python train.py --num_hidden_layers=15 --hidden_size=96 --d_expert=32 --d_shared_expert=0 --hidden_act="swiglu" --routed_scale=2.83 --init_std_router=0.0239 --lr_router=0.000787 --tie_word_embeddings="early" --beta2=0.99 --max_steps=7071
Below are experts of layer 7 (counted from 0) of a mixture-of-experts language model. Rows are named gate (a neuron's input weights, with its number), up (a neuron's input weights, with its number) and show model dimensions 0-95. Each number is 500 + 40 x the weight over its row's rms, rounded and kept within 0 to 999. Numbers have three digits each.
Before each expert's rows: a language model's description of what the expert responds to; "comes after" lists some tokens at least twice as common just before its tokens as in all text. This comes from a sample of Wikipedia text that the model never trained on. Tokens count by the router's weight.

# expert 47
Year digits after 1 or 2 such as 903 or 017, month days, and stock phrases like World War II, same year, years later.
comes after: "1", "2", " in", " In", " October ", "In "
gate1:522510452485506446452562504544486559515434557422476458497536484532518548557570538531578462480448506507438500568495431484535470510513505469511448571431451466515489483504556483529468497409528472455440479510473523429474465510545568492482493470490461499524479473568479452560536495508507497579
up1:542462482526543547495498520544529544532432513484486544528548492534403508517521505523509463560558470492568478493521467530526455528493543451419526488387449551525409507453469499549517490450544544563498531490497449459553529516422448462520535504439489468513462490549522477522484557524500432467
gate2:532508475461508486546573466515502430541529448439524485530511483558469454531488498517457461515482536505469543542529561434540470457503544542517530471559541565475443454468545451419492492557486526490520534481536522505515490592444548427492509434477513497475507455476506564554494560434422452544
up2:406501528456515499535455518537552628533462503456490537414458504470505525447482492514517434502480505432512495433622525496515555489446534542492501489524500488551445598439432480475509549469454511463473496477510505443495517522497519510446444450495530435489517505518511506489526505508449529462
gate3:502580534489467449519445542528502508525470462484534436546472470538502446456494511513508467426455539458478479504467572477488617493536510494557494512571424461502528470576433451531523532484548546490473543539544526558439514437492488510537525497511530551543535512454480463449482509409487463467
up3:506631558491543508563451493495471504448409543546420449445494508406502527500433510489533501489478502551542506554557497496502522539483533521574504506503474519510442488441460514423543524488510469489541508443460532527583584531512505456502443522497507455460500474486512493499493532545470555517

# expert 36
Dash or pipe starting a line in bullet lists, infoboxes and tables, with the first capital: - W, | L, - D.
comes after: "\n", "\n\n", " |", ")", "| ", "-"
gate0:472508606453510508441528520541440543513483499515576437425541479545483511627493409419453499440466536476556529528531443484478505514513554527503507527544455515485522499548503503486474477487483532508521609512525514477466498497580552447459510540518505552489493476556511466474461501504459505497
up0:529431513480427477495477533578535484488572554528497499552472516469404506500526532518539448486516458458494520512458565494484491512490546521493507482561501521539485532541486523429473545458492518552454576541430595533487472525514467478529540511527547520445431490589474491426501452523459574466
gate1:473485453494450542498470481533483568553465548483473466572529489507430496463553578468556452468550558493566568508487547459489544531533498546528497509539439484511495550515510479566449477466469542530481516437428501495425444464495502506452432464507608493566499506503524481518538511435496477454
up1:521558471491488509478404504445445550540520469547595553507584504499488522519543500470503442511532620451535483477535463468472492535522464562459488438522498543492466509585519466490482487454490499489538496470492528482457467550487461513473490423473477542546447565570520486451573477519451526506
gate2:457462559559533530594470510477551524499490500487561493519504513441541567537540592428538511507484525435478532476470477550485505477513530546466474565497455489472428471485431485474510560517432502472467528514504442495494536556550504436486471463499462548544512563490474499556458560607507516489
up2:430515421548480479509456495472433507554556434520521471479535465551515461511483548466502476480513443463468488525435515475501534496477537489466474483496530467523616500545488492591457488495499488484523495547549467521507593427504484526512526540537571539535542467451610464560437525529487472484

# expert 10
En dashes in year ranges, aged/age markers in death dates, coordinate degree marks, and temporal words like after, before, until.
comes after: "1", "2", "″N ", " (age ", "°N ", "- Coordinates: "
gate0:592470485479538519620536526477537546470505445422466529518527471441530559376502508520456427505494517558524583489429513558529537514565488528478468469438470525493441500472492470481548502496539472538477468547508465488466532494482485522455441482518496498492492508553527497493476483462499473411
up0:539589544468446502490440459577495542518491536450443565521543505466549498440440560506445573567525561504514529502510524475519513463507496511447516530492509522435424484491496478543507476513459512504482538481531435458528450460509471447522444419490524460528453541534551549541515530494549411469
gate1:527439567476482537455473523526519485506496500466496509553455470519415541540572515489516509435501527533527479528532517474458561549401472462434545505513555535416516490529495496480487486522452480451567488562497451561585486542515458544442506561573501506561527485528473460487488498541472581469
up1:503514464465554508502554443467530536470493521447460555442535508451535521431443542439510564478589504558505513439552453526506460476533519471506415417433505483488520427546475424468520509487561501554513491527492432461450584502488520453492488519483512486451519486489456501477522531511503544423
gate2:519499538464489470508504490537537551525581477476492503538489478477576507474479538532564494487544518471611559564470540472489442479448542558467431504553445440454522522457540544506445506497483486496504453512477426525485516535439514415459506496470518556495493506446464482453499568589506466428
up2:496541446491534371482564521475394562490456518502504493516572550524581514477486483495522498530412548512602555482492564494491471489513566456551543475518520565444520506463543469564496470439431527511477497521458474531492490494496466443543448512490498501472459492478541512493492461479517460510

# expert 56
Sentence-ending periods, closing quotation marks and paragraph line breaks, often fused with word endings like -ation. or -es.
comes after: ".", "==", "===", " ==", " =", " ==="
gate0:512493506533478498549543513520534502462521445471556466519468443455536511430446554520518530436450551549501505555504567506516467561484549489568505628522509473469523479544525578503544537449516538520496543554482563494511509500553532523517533443528516469530456451457439556532522432422498469492
up0:502478460484529439449447528491541456579470514523505451551523504509438542498424443516515492545536438482547505522537446380511479563461445488435498479544556540542451557519471544454483445511478513590540526546556473454480475493493519457511466493513490429533511483489503521503570464455528489551
gate1:508465481568478434498495518543467503505463481565525550481432489519487490556542464482526477490495501472473477489571534554494476440479502531544469509537459471573554471518465442492523474533536505420513454528489459374506450550575472587514523470477502566546457453541522540466468533571551525532
up1:526601455534508414481517516543531516539508433527507497527508459515545512485543498437400502490472506474484494481541508565474463503499479454528468559513487407505495451530533443436574489480409484455504485582545566503529469513495510546475476428537500473508444528607470481506507511545490498504
gate2:491434530501496566538500491595507492546570434584482541547495575461488479473517492484457560503534509537418523503514442526534470433437449459495477515518463526539534539523485497501537587463526476553497550578436497510466583500497456456452520552516571452463511513484468486484462489457513491520
up2:502491537516469479433496481483515417533491558453473506474469471509463461499483509515557466495478466419497382480496512506460502472489543493453558527500496520377428490475522404544464530557499448439481529442489498515528490545561459484576471467452513488485528524494462596506522498482439533509

# expert 30
Line breaks after sentences, section headings like ==See also==, and table rows, marking the start of a new block.
comes after: ".", "==", "===", ")", " ==", " ="
gate0:497404472424509558503524487546547477517544420550538494491518408549473491567469516563495465512499519483513523479467426405532536526440465494517561529541465491441495470597500535520516499497529527455503567540532520526546519504513448449432507485559486514492444449563471533524502485491466491540
up0:587589591530488520455561503512427521464441486534543490491480490533476534507476453492480497473528558453468488481514560505482530505519483465429503504479518480526555563450419471540493435510484498467464482583513480536493502489504505550540470528501533532533504546466498407450519499465553626468
gate1:476559456578502544494554489523516492539506489500559504515476519469445546487481429524437515524545516511488429502472529460474514465507537443465531516539495541476561443489514592522486567519389531537499455559529554524523539542560474552561512497493496458464526499497434474534451471401543445506
up1:537520496525537472481547529560552557464448447454492556506463516534504462474505492466456501526502520468537532470528539496482501533446562541497399544477524488457396532413448528501515454486566445560522491529488502475521561497468485517496464492517557473487526520480450453455457633557466525479
gate2:606443472489515559443557444483543490450507529497487538513476455490512501527513507558528530488529532527605506500452509487503473516500441512450524595518562484546532481573402565506497482460458481505526514491522445532512560457481578565539502497437484493443479534538440481488439522485458500496
up2:488462464550487480549571481488477506581502527486513470410459486489515449483490557484545516546475582545460453445516475515532553511531506425545547451510543444493542510464520444504567512441510491482520544514507586493491503554541448523481510515544468447558540541636456491512496525514491541509

# expert 4
Second and later digit chunks of numbers, often in tables and years, such as 1'928', 10'80', 5–'20', 1'000'-acre.
comes after: "1", "2", "–", ",", ":", " | "
gate0:479588494491436544492461519488499538482513585530555451532485461491470465500560485511449519534548389559508509538485533526496549573502471443469401615494528477509507488515519513559545507474551509482469544507465517449572521485498487597492513506469467566515537512441534531499495509545484473499
up0:474498509444457441492535532444455513499505550492537476437516397521526517593473596505477469503426531520505604475470505471480562481477477489472479546518454495453553511535448554496499536471519535545459452558550529527559482494518571546499506519461496479542542504551519488504564494497402474517
gate1:485517525476507578621474518479528531494531509480424513573566513537453463442482500466541505517500491454454568529469495471474478444488505554506463473564473461489504443469456486546455485434509478475497513547565469498552553521493545475578423490457500515531493446457528463577533484455525432455
up1:511503447512348519468503546508447494493546522538534553479517552572510437519552477568504481522530557508484526499530527533518578500478455454453504546482561498434465493432485512455477464491537518576511497485500481505489568515501464455436575502486546532458429526537523578468473491548516508489
gate2:510427557564497543478507500468475551540550522502483574436530547533528469465554521558530485499439461516535503512445555552515409532529567524442532462556471534445499468441511473536513439521461482470520519471499494503550562474441492525567518595425544474540438520513464491484542523479515504523
up2:586447509510530534503566479501467550475534463522549555547492508524465505456513446499542534478578477530478467531466453526525514496519459537539542530471458434441550439527383481577494452470571482566527479500495556477560484514539437532518470551518533481471512459531513553550460512527437460520

# expert 15
Hyphens, dashes and scores in match results and lists, like the 0 in 2-0, dashes in credit lists, semicolons and table pipes.
comes after: "\n", "–", "0", "3", "2", "1"
gate0:468545513503476451492478476569578542509524495456464558503514497451492533475486498454506557455537429521534466469496454481485453514512513546442532496589527469470452453486491510550398573534446515469568486475575478459496477568557468495446510514528438523578522469548516514429553514454518531478
up0:482529539539530594485457518500533445474491488538491511566466448477482424532486520474572486451543542422380526554537530557498528550445528476427524480455468534440488465590541489456499427504464524466467507500501532450492502536541489462479499526534465547463473552486481543474542509554508522471
gate1:518429506506474521485516467493490534529484504470458444628505476425437509498570490467469574498518534510489537512505469510431490543543510487474540501531486498496442593443502496528558443469401534535446442491527468514510496444503514541469451493524438483449528537542543501486529450581514428488
up1:431474533551458509400542502556532460494515507462489523546527469491470555466498579473493510538554544493424483528475498526505555570511512486487436429515551443503496451508513470528492445455496480512498478532504483418490477467506533465525511465485537588446456471586497491609531440534446500481
gate2:444430451550536482556462478540522564501528510469522449493507454484553547536447480557477444516503444509552449495481456543523451460492456521485429502525499445539483560498504546492580518467568499514518542532522433469432513499527549415463476456515523553501468520507596442483432497514511530447
up2:529527560423500505489495502529478521542519500526511524536465487512487388467527424542514392497525486485536476517458463477524473506513453489513487517532472501555520541550537518564545496512453500557440461535463571568481555467441547447583568461537459465504474519570522485445542467560521542499

# expert 9
Thousands commas, decimal points and digits inside numbers in tables, like 65,912 and 31.111, plus pipe separators between cells.
comes after: "1", ",", "3", "2", " | ", "0"
gate0:495524532515504478533461537537452502436502446549544516565463585491476490522533493496465496515549472451533510498484507539540466612442400462454502520512504483487525453441491528508526485522505521503539567581492523461440492511483525491506474514487522427529475498474530623477583578503423525500
up0:455465424492522471487505550494475454464491509525538526521521552570502499513499519527462520518542516434572363445515532490410466446544500412517495511510586476494470499483500511478550466459522493543558479538427499556505492581589522574520511553492499444485500514519512480494485495448527478489
gate1:497533446516526534543521586513557401476548471434559485473509527531549505564542530508536463556445527487521476504503478471552409501454515430546527547509552484435550500535520400512495503518501488533499504459481478479453551513549520454563526507542411505485499453537473487524560514516507565459
up1:509471458567478483562421478546470454465485539561507513525523511510520458459511497596532518423491535585507443490491588519553486496477487507457498499464481476513507533551526536458532523499521487506506530442497440425463550487548507544491553415520427493488519545444465491526467586473581455513
gate2:373563507526442440459557440435494472486537436508522466522548439534529477449406588521495560538505482531514541505477529510455453491532486498485542493518493439481507468525570518409449501515526456550565518499467506483470525449506456508557527518513529534489500511530516475464495549543565525477
up2:513481443485571450538445482526577439530492510516478471537491472399381486538520512404540444493539510469437440555449490491542505509521509585463486509513452450515504483535514454543478535435492514513560521484495531485489465531474537515515552490558483465454477482503556470539472447559462543480